config.toml
n_layer = 8
d_model = 384
n_experts = 128
init_std_router = 0.0193
vocab_size = 39312
norm_eps = 1e-06
optimizer = "soap_variant"
beta2 = 0.99
seq_len = 768
train_tokens = 326100000
steps = 4976
dataset = "wikipedia_en"
Below are experts of layer 5 (counted from 0) of a mixture-of-experts language model. Rows are named router (the router's row for the expert), gate (a neuron's input weights, with its number), up (a neuron's input weights, with its number), down (a neuron's output weights, with its number) and show model dimensions 240-287. Each number is 128 + 24 x the weight over its row's rms, rounded and kept within 0 to 255.
After each expert's rows: "gets" lists some tokens that make up at least twice as much of what it gets as of all text; "comes before" lists some tokens at least twice as common just after its tokens as in all text. This comes from a sample of Wikipedia text that the model never trained on. Tokens count by the router's weight.

# expert 32
router [120 124 160 112 175  81 102 116 124 147 133 138 134 139 150 121 159 149  83 144 157 139 123 150 140 119 158 123 119 159 113  98 113 100  95  98 124  92 127 134 131 107  77 157  88 172 124 124]
gate5 [121 136 144 108 105 152 115 113 123 119 159 120 174 155 156 100 170 114 120 182 156 134 111 141 111  93 154 145 175 148 150 113 126 144  98 133 163 124  94 139 113 134 113 146 124  62  83 156]
up5 [122 123 104 150 107 125 131 142  98 167 113 144 147 167 134 103 126 115 144 131 170 110  96 154 109 156 124 161 138 140 158  96 127 114 104 133 180 142 126 116 126  99 153 112 141 114 149 152]
down5 [ 76 122 145 135 140 129  91  92 100  88 100  91 162 112 157 113 127 184 125 143 156 149 166 146 112 166 179 124  85 137 101 112 107 103 153 145 150 121 100 130 148 116 118 122 115 138 118 150]
gate6 [134 140  93  99 137 102 106 154 173 143 188 123 104  93 128 130 102 121 122 105 138 124 139 113  81 169 179 167 113 119 112 126 128 156 143 151 120 117 108  72 146 131 107 149 119 176 129 115]
up6 [115 117 109 117 106 135 129 150 131 139 132 148 115 140 151 138 158 124 165  98 117 156 142 110 122 134 177 107 126 140 158 147 142 158 151 124 156  91 103 114 121 138 131 119 116 144 136 143]
down6 [ 78 132 120 125 105 129 140 113  89 153 152 139 138 122 119 110 113 133 154 136 126 106 111 121 161 135 108 102 138  88 156 104 143 112 134 131 158 127 155 141 108 170 156 168 126 144 114 161]
gate7 [119 117 170  74 133 136 152 143 121 124 170 142 116 133 132 167 145 117 112 116  98  86 157 116 152 114 140 149 200 139 111 116 124 116 147  75  90 146 117 193 154 125 112  87 107 177 143 163]
up7 [126 110 102 127 130 133 121 141 149 164 182 136 121 126 127 137 114 153  97 123 115 121 130  79 140 113 158 127 127 106 137 139 167 124  99 107 117  97 149 141 128 152 146  92 133 142 124 124]
down7 [148 123 137 132 138 110 149  97 154 131 120  97  77 127 165 104 135 120 125 173 132 132 165 147 151 145 126 159 134  72  94 132 125 132 119  93  95 151 179 151 129 106 120 145 108 143 107  79]
gets: "0", "1", "2", "3", "5", "6"
comes before: " |", "–", ".", "th", ",", ";"

# expert 80
router [140 123 165 129 103 153 123 135  92 138 123 133 152 127 109 106 123 129 140 136 119  86 112  65 138 143  98 152 116 140 118 102 124 127 107 101 107 165 182 175 144 133  91 151 111 129 158  97]
gate0 [102 162 118 123 139 136 130 142 148 150 143 130 141 129 144 139 117  95 114 122 154 162 179 160 118 134 159 131 121 106 161 132 119 110 110 135 123 136 144 110 125 162 124 145 153 126 106 159]
up0 [ 97 146 140 129 111  95 135 132 125 149 133 111 115 128 120 129 129 126 119 132 163 146 149 124 119 125 109  78 162 131 155  81 127 120 151 130  92  98  66 130 145 136 124 160  73 118 101 180]
down0 [ 87 121 117 142  89 128 159 127 143  91 100 134 111 141 111 134 135  81 150 144 126 126 144  94 123 173 140 101 102 135 130 146 150  90 165 163 105 156 111 108 119 136 157 157  89 103 103 152]
gate1 [143 111 121 150 123 162 121  81 143  96 142 115 151 103 114 109 147  82 165 137 115 134 132 125 129 142 159 146 195 146 110 142 111 100 158 145 155 147 145 104 164 127 110 124  62 127 145 155]
up1 [133 105 120 171 118 135 154 161 142  95 139 130 119 133 135 107 141 139  93 152 142 143  92 178  39 167 154 143 102 127 139 141 118 119 163 130 122 130 123 122 184 149  93 112  84 161 101 181]
down1 [ 91 117 145 165 125 112  60  77 133 105 102 111 105 120 132 142 127 117 157 139 124 117  98  62 177 134  92 143 107 142 159 168 129 104 153 125 101 117 125 120 151 108 127  99 128 106  96 137]
gate2 [125  91 135 137  83 163 181  93 149 120 134 169 158  83 136  98 110 166 112 139  99 143 146 129 123 154 137  71 143 116 164 118 136 123 119 115 100 193 145 117 128 105 154 103 147  85  93 120]
up2 [107 139 137 104 137 142 147  99 155 145 110 159 150 116 100 114 153 143 127  95 135 141 165 125 161 124 122  94 109 133 111 116 157 158  85 120 130 166 117 150 156 109 142 140 101 100 146 106]
down2 [192 136 138 135 129 125 156  73  84 134 137 157  71 128  85 148  86 156 114  96 134 157 120 156 148 107  91 132 117  83 104 108 111 130 136 128 117  96 109 120 156 165 155 114 125 197 185 102]
gets: " in", " In", " on", "In", " by", " for"
comes before: " the", " ", " a", " his", " this", " addition"

# expert 127
router [119 152 130 121  87 135 115  96 126 141  98 163 131 125 136 102 142  81  92 133 134 168 157 160 142 156  99 120 151  98 106 131 124 112  96 125 105 119  95 127  89 155 129 146 124 117 136 102]
gate0 [123 135 118 148 114 115 131 111 122  92 135 131  83 158 128 185  64 103 134 139 111 127 142 117 145  62 133 150 104 130 134  81 134 118 148 135 154  97 139 110 150 107 117 146 130 153 175  98]
up0 [120 143 119 131 128 146 117 139 158 182 135 112 183  96 135 119 161 164 146 124 122  97 115 157 139 155 112 118 147 140 101 184 153 169 111 107  88 164 111 129  91 141 124 114 160 122  74 139]
down0 [110  97 120 173 116 119 160 144 146 113 103  99 146 149 105 154 116 162 134 189 110 137 106 114 174 132 159 137 196 134 105 105 142 121 122 162 113 132 135 118 130 133 140 116 136 144  29 108]
gate1 [120 114 125 102 114 106 151 116 138 126 122 114 149 134 126 101 109 142 133 119 146 139 133 131 149 108 128 135  98 135  67 113 133 140 126 122 141 140 118 185 112 136  52 128 147 141 123 191]
up1 [131 117 146 142 130 115 132 139 166 107 110 168 128 168 114 123 104 133 144  81 114 163 115 111 132 135 145 135 129  97 138 108 117 103 133 160 188 147 150 143 101 135  97  83 166 145 138  83]
down1 [111  98 129 107  81 132 128 159 120 132 156 123 163 149 105 129  85 152  76 138 135  99 102 143 116 125 104 145 111 161 140 151 102 143 166  85 142  93 135 138 119 146 134 112 124 143 133 103]
gate2 [108 118 121 130 162 151 110 122 127 167 161 145 121 175 123  87 111  88 137 106 147 138  66 122 130 139 132 129 134 118 144 137 122 101 155 123 120  82 134 165 117  92 125 117  95 121 146 136]
up2 [140 121 122 104 121 123  94 154 120 143 150 144 143 172  85  63 109 101 167 140 106 120 143 128 127 160 154  98 160 105 161 119 124 122 150 139  99 117 123 120 133  95 104 114 109 131 152 137]
down2 [110 150 104 121 122 130  95  98  80 155 152 155 108 140 138 142 117  69 137 130  80 120 106 140 122 133 136 136 118 123 135 109 125 117 114 118 149 162 162  98 131 128 160 150  95 113 136 107]
gets: " (", " \"", " had", " has", "/", " have"
comes before: "19", " been", "20", "-", "|", "born"

# expert 1
router [146 103 104 126 122 110 137 146 100 142  96 150 116 111 123 111 143 106 165  90 130 143 134 152 149 159 154 140 166 165 136 114 104 114 111 116 126 142 147 118 160 145 168 134 153 136 158 156]
gate0 [165 121 118 117 167 114 119 148 130 112 164 166 139 113 164 109 138 123 132 160 132 166 139 155  97 142 103 117 136 126 103  96 113 106 168 158 149 120  90 117 137 106 113 141  93 149 134  79]
up0 [139 156 134 101 146 132 102 128 107 130 117 143 101 151  97 143 122 133 143 128 103 140 150 145 137  69 137  78 123 143 146 101 140 122 141 159 130 106 105 131 141 145 131 144 118  80 117 106]
down0 [143 129 118 100 167 113 144 114 134  79 103 125 123 115 125 154 114  94 129  85 146 132 121 150 129 125 140 120 150 163  98 175 124 120  99 119 124 119 117 132 117  87 132 160 154 127 100 121]
gate1 [121 111 126 100 157 174 134 125 122  96 117 153 161 162 133 103 150 107 105 157 143 137 112 104 131 113 134 106 129 155 111 125 130  95 103 124 141  98 100 143 120 107 101  78 136 182 121  99]
up1 [124 108 108 119 153 104 127 141 142 122 113 150 164 140 163 103 127 115 103 104 178 151 145 159  96 115 142  99  81 135 118 146 189 107 118 133 138  89 140  99 129 156 159 140 121 132 128 101]
down1 [ 98 117 127 127 130 146  97 125 114 123 111 135 166 122 123 174 147 149 131 130 141 141 143 170  93 147 128 148 141 133 155 124 112 126 169 111 104 145 193 118 114  98 134 127 110 114  94  65]
gate2 [105 102 135 127 138 153 185  97 145  96 105 142 116  84 143 126 127 116 116  87  53 107  83 158 110 137 152 116 105 112 109 133  68 143 116  74 127 129 130 119  93 109 161 132 161 120 132 146]
up2 [155 101 123 115 145 177 160 109 156 188 126 142 130  86 155 138  83 100 123 100  89 117  88 131 118 119 127 143 104 104 131 136  75 184 121  93 161 110 159 131 121 116 148 126 140 134 131 116]
down2 [122 124 132  92 140 126 126 107 151 141 130 167 139  63 144 126  79 116 165 116 131 135  91 140 123 105  93 159 109  95 125 145  93 128 167 137 121 121 171 165 124 108 162 106 125 156 140 158]
gets: " ", " $", " —;", " Votes", " Notes", " Length"
comes before: "0", "1", "2", "20", "3", " |\n"

# expert 106
router [145 159 165 177 107 116 135 164 150 112 123 128 128 160 146 132 130 142  84  86  97 127 118 170 150  77 127 126 125  91 162 103 113 126  98  83 111 111  94 141 145 138 128 117 148 144 131 114]
gate0 [179 118 133 130 138  78 132 135 106 120 157 140 150 157 100  87 161 125 122 135 148 102 124 141 133 141 128  92 125 134 116  61 156 124 113 153 123 175 102 134 132  93  78 124 111 103 178 138]
up0 [123 175 145 122 119 174 140 153 156 138 113 122 111  90 138 106 144 130 130 107  91 139 161 126 129 136 153 167 133 134 116 103 144 132 109 175 100 116 154 119 143 163 162 134 152 136 145 109]
down0 [104 138  98 128 137 109 135 139 158 128 111 175 114  95 118 119 163 155 140 151 156 136 171  97 132 146 145 147 109 121 119 126 193 123 147 176 145 118 141 108 117  78 129 148 138 128 114 103]
gate1 [128 137 129 125 105 147 158 140 155 136 125 114 156 114 143  84 133 124 169 152 118 140 172 135 109 132 190 102 129 142 108 114 179 142 137 115 121 140 132 143 150 103 123 132 106  97  92 126]
up1 [158 167 155  84 143 116 140 121 169 116  94 118 102 156 128 108 160 114 119 118 133  99 152 172 171 117 140  84 135 129 127 108 132 118 117 145 157 115 120 151 125 160 119 135 121 103 140 159]
down1 [142 109 160  90 105 131 106 153 132 146 104 170 138 125 104 120 145 141 111 134 174 110 109 156 140  95 155 191 115 139 112 168 161 146 134 114 143 160 148 122 109 104 136 100 147 150 112 116]
gate2 [126  88 107 137 181 128 114 127 101 162 116 140 105 134  98 135 117 113 145  96 104 133 112 112 147 114 101  91 122 149 114 119 110 131 149 114 136 159 184 107  98 151 117 123 131 139 103 103]
up2 [133 155 169 140 148 146 152 133 122  93 174 120 132 130 125 115 130 107 120 123 121 119 174 156 127 106 142 162 122 111 149 163 145 155 110 121 112 118  90 148 185 113 140 147 132  96 147 110]
down2 [123 121  66 118  99 151 154  88 143 118 112 135 164 117  97 142 144 153 134 107 135 117 138 127 133 142 149 127 115  85 121 123 132 168 179 115 129 145 140 126 146  97 146 117 109  92 126 159]
gets: "2", "1", "3", "4", "5", "7"
comes before: " |", "–", ".", ":", ";", " |\n"

# expert 85
router [141 123 161 138 101 163 114  82 102 125 103 132 123 144 122 109 145 108 128 123  91 145  99 138 121 162 102 131 107 144 183 105 103  88  98 127  95 137 164 110 171 122  64 125 107 107 150 111]
gate5 [151 130 162  98 100 113  61 124 176 102  81 102 120 143 129 146 147 127 150 160  77 135 164 147 130  98 167 152 135 134 161 143 130 168 132 128  97 149 101  85 116 153 115 186 132  97 117 115]
up5 [125 159 116 111 150 127 166 107 113 185 164 143 149 116 139 100 117 117 133 110 181  79 136  84 116 156 132 107 160 131  87 122 155  97 136 128 179 162 138 155 144 118 100  87 132 117 119 165]
down5 [154 145 111 107 155 139 115 142  86 169 138 103 161 149  78 130 101 125 105 146 132 102 131 143 144 138  90 124 141 113 149 121 102 134 154 119 140 128 119  93 141 164 125 140 137 140 128 159]
gate6 [147 167 116 157 170 140 113 139 104  73  98 148  97 142 124 163 184 120 151 127 143  90 141 151 142 107 122 140 134 149  98 136 123  60 108 108 120 127 136 136 128 100 137 106 145 128 109 140]
up6 [162 135 124 104 138 105  92 130 138 166 155 130 165 110  99 131 126 108 184 108 125  91 106 159 101 128 115  75 158 139 144 178 113 154 138 102 141 134  80 108 144 160 115 115 133 117 174 128]
down6 [150 133 115 118 142 151 124 163 117 110 114 126 166  66 119 108 115  67 121 134 115 123 128 122  82  89 186 149  83 106  64 187  90  91 104 123 129 117 147 153 112 130 108 108 154 118 153  96]
gate7 [173 140  93 113 124 127 149 101 129 149 133  92  88  97  76 146 106 130 164  98 143 155 182 121 150 148 137 104 128 138 158 132  83 126 147 144 135  96 185 115 122 133 123  99 103 121 113 143]
up7 [130 122 139 105 117 159 164 126 119 131 114 102  79 108  85 111 130 105 130 141 143 174 144 132  96  90 120 112 106 139 104  80  87 136  88 131 117 167 159 152  80 129 124 100 111 109 112 139]
down7 [160 153 105 119 126 136  61 138 116 126 129 171 130 162 116  72 142 169 118 168 111 135 168 150 121 111 162 139 138 129  98 139 174 105 130  88  93  92 140 125 108 122 103 132 182 141 113 131]
gets: "19", "20", "18", "17", "15", "16"
comes before: ",", "15", "24", "25", "26", " May"

# expert 7
router [127 136 131 133 126 123 138  92 106 112 109 150 122 142 133  90 112 139 155 105  89 127 117 165 116 136 122 111 100 141 125 123 111 107 133 132 127 121 137 154 125 143 147 103 141  94 161 108]
gate0 [136 119 100 134 113 164 119  95  69 127 121 120  96 109 142 114 117 123 146 119  94 124 148 154 124  70 107 147 144 162 180 127 120 104 104 127 113 154 143  96 145 106 116 157 112 128 150 126]
up0 [144 155  93 138 130 160 121 104 108 118 152 119 102 128 128 132 128 123 101  68  61 144 147 106 118 115  96 146 140 173  96 153 121 115 149 138 130 136 170 158 119 136 118 140 120 143 156 175]
down0 [106 120 123 118 172 142 147 149 160 132 118 136 152 128 115  98 166 113 115 159 163 142 139  67 160 115 148 119 139 123 125 146 130  96 140 156 125 160 154 136 133  87 143 145 119 115 170 168]
gate1 [174 126 126  87 120  95 128  75 133 127 124 115 119 103 142 167 139 158 127 150 154 122 125 138 119 129 122 105 118 161 140 132  88 147 151 150  78 113 124 152 140 150 105 166 129 136 104 191]
up1 [150 123 133 111 150 107 129 138  96 122 130 139 121 132 120 150 123 160 125 127 119 128 100 148 112 119 125 119  99 149 104 111  91  99 111  77  58 171 153 115 181  77 120 129 101 133  74 144]
down1 [135  86  74 117 148 163  99 141  81  75 124 122 112 123 146 159 143 174 117 122 157 125 149 158 102 130 162 140 109 168 126 124 123  93 110 134 134 120 100 149 109 115 168 112 169 161 125 103]
gate2 [127 156 119 130 150 105 141 149 110 116 160 138 163 107 193 171 154 138 123 115 182 117 103 131 119 132 136 126 150 167 106 134 130 123  94 138 122 139 153 155 121 115 126 128 173 129  72 151]
up2 [168 130 125 103 150  88 114 141 153 175 111 161 114 117 110 161 135  76 107 100 119 111 163 137  75 170 140  94  98 134  89 157 140 127  88 114 147 114 106 122  87 129 138  99 137 123  95 125]
down2 [154 112 133 123 112 161 153  90 152 102 155 157 118 120  81 161 120 163 136 139 113 121 113 107 121 142 163 153 115 146 107 104 132 156 126 146 115 161  76 133 163  99  99 149 111 128 125 135]
gets: " September", " July", " May", " October", " August", " December"
comes before: " ", ".", "–", " –", " Louis", "wood"

# expert 37
router [128 130 178 109 131  92 134 139 152 123  71 146 152  94 124  92 165 105 120 131 100 130 128 125  99 158 137 128 140 127 133 139 160 177 170 111 127 105 105 125 139 132 163 124 137 122 143 113]
gate0 [130 150 126 117 140 126 163 124 160 138 117  98 119 116 141 159 160 111 106 146 126 136 117  93 139 128 125 145 135 178  90 152 142 135  95 129 148 137 146 137  90 137  94 137 106 113 127 128]
up0 [142 132 108 112 129 148 165 121 162 105  99 117 142 154 128 130 131  95 127 146 150 144 109 123 129 101  93 136 149 144 106 105 161 134 104 153  88 113 123 114 116 105  92 104 103 117 165 170]
down0 [135 116 116 132 121 122  97  92 115 112  92 120 162 155 125 131 133 106 155 121 158 118 135  79 125 131 138 155 105 117 140 155 122  80 125 126 129 141  87 158 126  91  77 140 168 140 145 133]
gate1 [113 166 146  95 144 116  69 142 145 119 114 118 159 120 146 113 138 113 159 157 114 151 141 124 133 133 149 122  87 132 114 147 154 169  99 149 168 141 140 145 126  88 112 117 124 121  75 154]
up1 [115  82  79 151 142 111 130 121  97 104 153 126  99 112 135  95 119 141 148  88 157 123 116 110 121 151 107 125 104 100 105 132 112  89 146 148 122  67 122 110 133 143 106 122 126  91 151 125]
down1 [136 108 107 122 155 154 119 115 141 119 151 146 132 152 131 152 108 114  94 171 159 147 152 123 161 148  96 123 143 115 111 138  66 128 110 139 178  90 141 137 129 152 108 110 105 100 116 102]
gate2 [132  98 113 105 137 134 149 138 133 147 153 129  75  85 159 110 114 137 162 102 104 121 163 115 131 133 175 108 178 129 137 130 169 141  77  72 108 135 116 152 151 102 103 137 110 133 119 175]
up2 [163 168 118 150 130  99  90 123 119 148 114  88 175 180  95 150  96 106 133 156 136  94 127 118 128 101 101 127  61 154 131 130 106  87 147 160 136 118 129  54  86 132 135 109 134 121 117 126]
down2 [159 160 112 159 145 120 148 123 159  97 130 137 136 158 132 133 115 196 162 124 124 117 133 115 123 125 107 134 149 128 110 116 164 122 132 160 127 123 124 149 134  83 114 120  97 119 106 148]
gets: " ", " —", ")", "1", " Star", "2"
comes before: " |", " |\n", ";", "1", "0", "}"

# expert 92
router [111 102 132 167  81 137 151 160 108 104 143  70  93 113 121 132 114 110 108 149 142  91  95  79 133  98 141  90 134 147  99  98 139 127 120  94 145 156 152 122 162 107  81 154 119 122 128 185]
gate0 [112 165 105 104 142 136 160  85 100 142 152 167 150 111  91 145 136 130 132 146 106 129 143 164 115 107 133 122 126 162 138 109  71 129 105  99 141  90 110 103 155 115 137 132 136 143 107 141]
up0 [141 166 101 135 116 162 127 103 144 118 130 138 134 117  96 170 112 154 141 183 100 143 159 150 154 149 122  80 146 127 118 110 102 109 131 143 106 111 138  87 179 108 137 167 155 124  99 119]
down0 [136 115  94 132 132 165 138 105 116 120 130 151 146  85 112 172 150 101 106 120 134 128 151 149 121 124 107 116  65 135 119 137  94 133 161 139 146 144  97 124  97 106 125 140 104 120 130 109]
gate1 [114 115  96 123 145  96 127 115 112 157 109 127 145 103 130 107 102 113 128 110 141 160 155 170 115 125 134  86 146 115  92 136 132 133 119  94 101 117 118  75  93 121 105 109 131 142 116 116]
up1 [143  78 151 129 125 174 151 116 147 101 145 153 115 131 107 156 105 145 119 150 130 135 180 117 148 139 137 134 111 109  99 125 124 149 109 144 130 128 152 154 142 167 132 112 101 150 154 137]
down1 [162  73 146 151 160  90 124 141 116 117 160 152 144 115 194 137  93 127  98 126 119  65 178 148 153 162  76 133 123 138 107 128 140 133 114 141 128 121 155 114  97 154 117 140  72 143 103  97]
gate2 [109 128 120 139 108 121 147 138 104 143  97 113 121 158 150 138  96 113 104 114 161 136 139 141 153  96 131 177 110 167 108  75 136 117  88 132 132 129 149 135 103 144 117 132 131 153 148 159]
up2 [153 162 154  80 112 112  92 137 140 148 185 102 102 124  77 163 147 144 137 136 115 114 131 107 137 142 132  92 130 166 145 165 147 141 174 130 133 126 105 119 136 130 138 142 106 127 105  95]
down2 [145 151 175 138 125 111 141 145  97 155 148 132 126  91  93 121 117 212 105  84 128 139 106 146 152 155 141 114 139  55 114 154 175 149 140 187 160 169 107 121 113 168 118 112 133 172 127 146]
gets: " of", " in", " for", " by", " on", " at"
comes before: " the", " a", " his", " their", " its", " this"

# expert 44
router [137 146 118 136 112 129 108  87 149 134 179 111 157 165 131 143 120 101 112 137 177 120 128 100 129 115 148 118 105 135 135 139 129 125 135 117 148 134 103 140 135 153 129 107 112 175  97 107]
gate0 [116 106 120  95 105 157 141 146 114 138 116 134 105 176 111 146 177 125 143  87 116 121 173 128 130 108 101  79 151  82 137  93 151 123 114 140 114  94 127  71 108 138 145 157 136 172 117 117]
up0 [112 137 118 118 121 102 141 138 155 126 130 125 148 114 117  70 110 120 197 148 139 143 111 126 162 151 113 142 151 117 109 108 127 148 129 139 124 149  80 124 163 130 119 180 124 136 125 163]
down0 [151  79 156  88  94 141 125 140 144 113 118 114 114 150 129 115 125 114 127 146 108  83 130 105 148 131 130 106 136  95 157 142 158 107 154 148 137 140 122 116 116 133 123 122 166 151 127 138]
gate1 [142 114 112 128 151 158 133 158 150  94 137 103 130  99 141  78 131 123 151 138 107 118 129 131 127 134 156 175 142 158  75 136 154 144 134 160 120 110 121 130 110 105 141 146 114 121 102 123]
up1 [115 140 144 105 106 109 100 109 119 154 111 158 109 124 121 168 138 151 115 132 164 143 148 133 120 135 114 105 142  98 181 127 122 103 170 117 126 150 141  87  87 131  80  99 161 132 142 169]
down1 [127 100 123 133 105 120  95 105 155 120  85 121 142 125 104 134 154 172 139 127 143 111 136  67 113 123 125 105  97 141 101 123 112  97 101 138 111  89 132  74 156 151  89  86 142 118 110 129]
gate2 [101 112 167 134 100 132 133  86 135 135 152 166 130 126 126 134 127 114 182 140 105 137  68 129 132 144 134 151 103 139 126 152 179 161 120  90 153 114 138 161 124  94 107 171  91 151 110 129]
up2 [ 91  98 146 143  94 148 104 109 101 135 160 166 119  98 133 161 113 127 170 169  77 119  95 117 106 126 163 167 105 169 149 144 140 156 115 109 160 125 119 137 124 116 160 165 133 139 116 104]
down2 [135  84 140 104 129 144 172 123 128 129 143 146 140 147  97 125 122 122 120 116 146  93 156 106 138 143 123 124 137 122 161 127 126 125 133 135 131 144 137 135 126 109 144  98 178 112 103 117]
gets: ":", " |", "-", " by", "=", "|"
comes before: " ", " \"", " John", " William", " James", " J"

# expert 99
router [134 121 140 142 121 126  96 139 123 166 125 145 142 119 161 121  96 118 117 107 116 133 165 141 134 113  80 105 163 149 108 120 126 108 137 143  79 132 145 157 132 115 109 108 112 145 142  98]
gate5 [154 135 167 146 118  96 136 164 146 105 116 150  64 111 137  90 107 150  99  93  84 116 156 132 144  99 140 124 124 119 138 151 117 142 122 153 139 156 125 145 124 104 140 110 105 151 108 124]
up5 [162 157 159 141 116 119 124 163 189 111 103 140  91 107  90  97 137 114 105 116 141 151 119  88 117 131 132 135 165  77 131 120 118 131  88 177 117 133 128  97 113 125 141  90 112 147 147 169]
down5 [119 124 138 113 152  92 172 130 116 154 160 141  97 108 109 128 136 142 136 154 122 136 130 143 140 150 138 110 126 116 165 105 150 158 182 136 130 182 141 207 127  89 105 140 113 176 143 133]
gate6 [145 128  85 146 115 123 128 131 138  99 132 140 137 149 106 130 116 131 188 112 144 137 136 128 118 137 146  81 113 140 165 153 132 121 104 108 131 127  98 135 141 101 159 121 165 103 121 115]
up6 [124 140 122 133 113 141 111 141  98 120 171 108 138 152 162  98 116 135 161 126 132 125 140  85  75 136 144 144 129 150  98 151 175 174 114 129 122 144 104 132 121 155 144 109 160 131 102 118]
down6 [ 90 138 198 142  90 127 115 136 175 166 100 102 136 126 105 147 139 131  92 110 142 137 138 122 145 127 123 147 145 126 137 113 111 159 146 119  99 129 160 127 150 147 160 135 164 178 124 115]
gate7 [134  81 111 163 120 127 102 168 125 122 129 149 137 110 167  99 130 161 137  85 135 104 132 132 140 134 140 153 149 160 128 129 128  94 156 143 103 134 120 112 132 164 138 149 110 112 115 113]
up7 [132 137 129 105 164  80 157 119  89  98 114 143 148 148 134 128 182 141 144 112 112 132 176 143 150 169 123 154 143 144 149 126 147 120 123 140 152 170 137 186 159 160 136 154 127 130 133 146]
down7 [148 128 112 178 121 139 130  88 154 134 146 119 134 128 175  79 136  97 119 151  94 163 136 150 120 120 118 147 165 151 125 155 143 136 124 102 143  93 153 132  98 166 132 103 119 125 135 130]
gets: "0", "1", "2", "10", "3", "4"
comes before: " |", ".", "%", "–", ";", ","

# expert 69
router [103 104  85 140 109 110 147 106 108 121 119  94 110 111 112 166 129  97 105 147 164  98 121 103 161 111 170 130 105 119 159  84 124 114  93 128 105 162 149 144 175 100 104 146 120 117 199 116]
gate0 [167  91 121 121 125 134 120  88 120 120 122 136 184 136 129 131 102 113 108 142 163 128 131 133  99 144  89 133 108  90 114 127 153 141 162 150 119 104 115 158 110 110 105 101 143  83 143 121]
up0 [120 128 166 129 132 141 107 129 122 108  92  87 131 188 133 118 165 133 165 120 115  74 152 107 103 103 144  88 151  48 149 154 116 153 152 148 123 140 154 114 126 151 105 169 106 167 158 146]
down0 [167 120  97 140 124  97 148 176 113 108 172 137 120 114 153 158 121  86 154  87 125 125 173 135 118 112 129 148 136 133 123 122 121  93 111 120 123 153 118 170 159 103  93 123 103 165 129 112]
gate1 [127 122 112 133 162 115 122 106 168 116 155 143  71 159 119  96 116 162  96 110  90 105 150 138 107 159 143 142 105 140 157 178 119 156  72 118 113 155 108 125 137 136 153 151 145 136 161  93]
up1 [143 158 157 111 108 153 158 106 152 135  72 133 137 154 126 154 125 124 170 113 161 147 136 131 119 124  92 108 116 129 122 129 111  81 132 128 130 118 102 134 104 113 172 103 107 111 125 145]
down1 [114  96  96 131 134  88 113 134 104 110 160 103 116 131 109 141 132 149 108 138 166  67 126 141 111 158 164 130 104 124 189 141 173 143 106 137 129 159 125 134 157 142 130 147 100 130 131 119]
gate2 [116 155 111  96 145 159 131 103 108 122 145 151 152 115 129  98 123  82 124 129 122  93 154 137 122 118 120 150 166 136 106 143 202 149 106 165 164 137 115 127 120 119 133  79 145 137  96 141]
up2 [159 133 138 100  83 153 150 156 138 116 113 136 131 118 112  81 135 124 176 145 139 154 157 100 134  97 147 132 163 162 120 136 103  59 142 123  53 110 138 107 155 159  94 174 100 185 141 134]
down2 [140 114 128 119  73  91 143 160  95 132 106 142 156 122 131  90 165 135  97 118 122 140 116 107 129 124 129 121 132 141  93 128  85 163 173 155 108 142 126 146 153 128 142 106 182 137 127 114]
gets: " of", " in", " from", " at", " on", " to"
comes before: " the", " New", " a", " his", " London", " South"

# expert 33
router [111 122 147 130  94 114 141 132  87 121 145 151 142 114 148 126  96 118 154  90 116 157  99 111 126 135 137 126 177 100 175 117 105 138 139 161 102 168 168 108 108  87 102 119 103 114 130 146]
gate0 [140 127 102 130 122 132  95 139  52 125 150 134 157 136 159 142 122 117  95 107 102 101 107  92 138 149 145 148 106 162 136 100 143 127 113 106 153 123 123  99 154 100  99 143 146 128  89  72]
up0 [100 128 109  86 121 130 130 151 130 158 174 125 164 138 112 106 106 103 126  96  94  92 174 109 132 152 144 181 142  93  77  89  96 154 148 142 149 138 173 124 139 156 164 132 126  82 118 126]
down0 [121 123 131 110 116 148  82 123 145 123 165 103 154 142 130 165 183 119 149 128 144 120 105 121 130 101 111 163 143 119 169 112 138 149 157 146 154  98 120 162 108 137 136 114 141 171 106 143]
gate1 [ 97 130 142 164 124 122 165 142 126 173 140 153 124  92 159 110 157 108 136 118 105 148 158 144 123 100 142 114 132 119 156 122 167 163 124 138  84 114  93 164 151 145  96 152 148 111 150 146]
up1 [154 161 123 109 126 111 132 123 160 125 136 114 165 131 102 134 153 134 149 117 164 153 110 141 162 112 130  92 141 103  72 150 106 140 107 114 167 134 156 129 161 160 125 123 109 149  97 119]
down1 [152  97 129 141 161 161 124 141 148 126 117  89  97 121 134 167 106 138 135 123 109 130 162 170 129 129 138  91 102 137 178 142 135 119 141 172 152 120 139  68 157 100 154 124 100 101 121 107]
gate2 [ 98 124 145 108 111 115 183 116 104 140 115  95 138 142 104 112 110 136 131 106 155  99 161 137 148 133  83 131 170 132 124  94  99 159 124 142 141  97 147 118 131 116 117 126 101 121 153 127]
up2 [161  99 133 147 139 151 128 113 104 123 135 133 133 152 137 120 111 117 134 167 130 150 118 101 128 129 111 179 103 133 139 190 125 160 162 177 129 119 155 143 150 123  99 124 104  86 133 174]
down2 [136 166 111  89 130 128 120 119 126 127 145 121 146 138 124 138 135 152 140 163 126 152 100 101 132 112 110 160 127 140  78 114 173 129 102 171 119 148 127 175 111 160 135 168  90 172  68 158]
gets: " ", "–", "19", "°", " (#", "   "
comes before: "20", "19", "18", "1", "2", "3"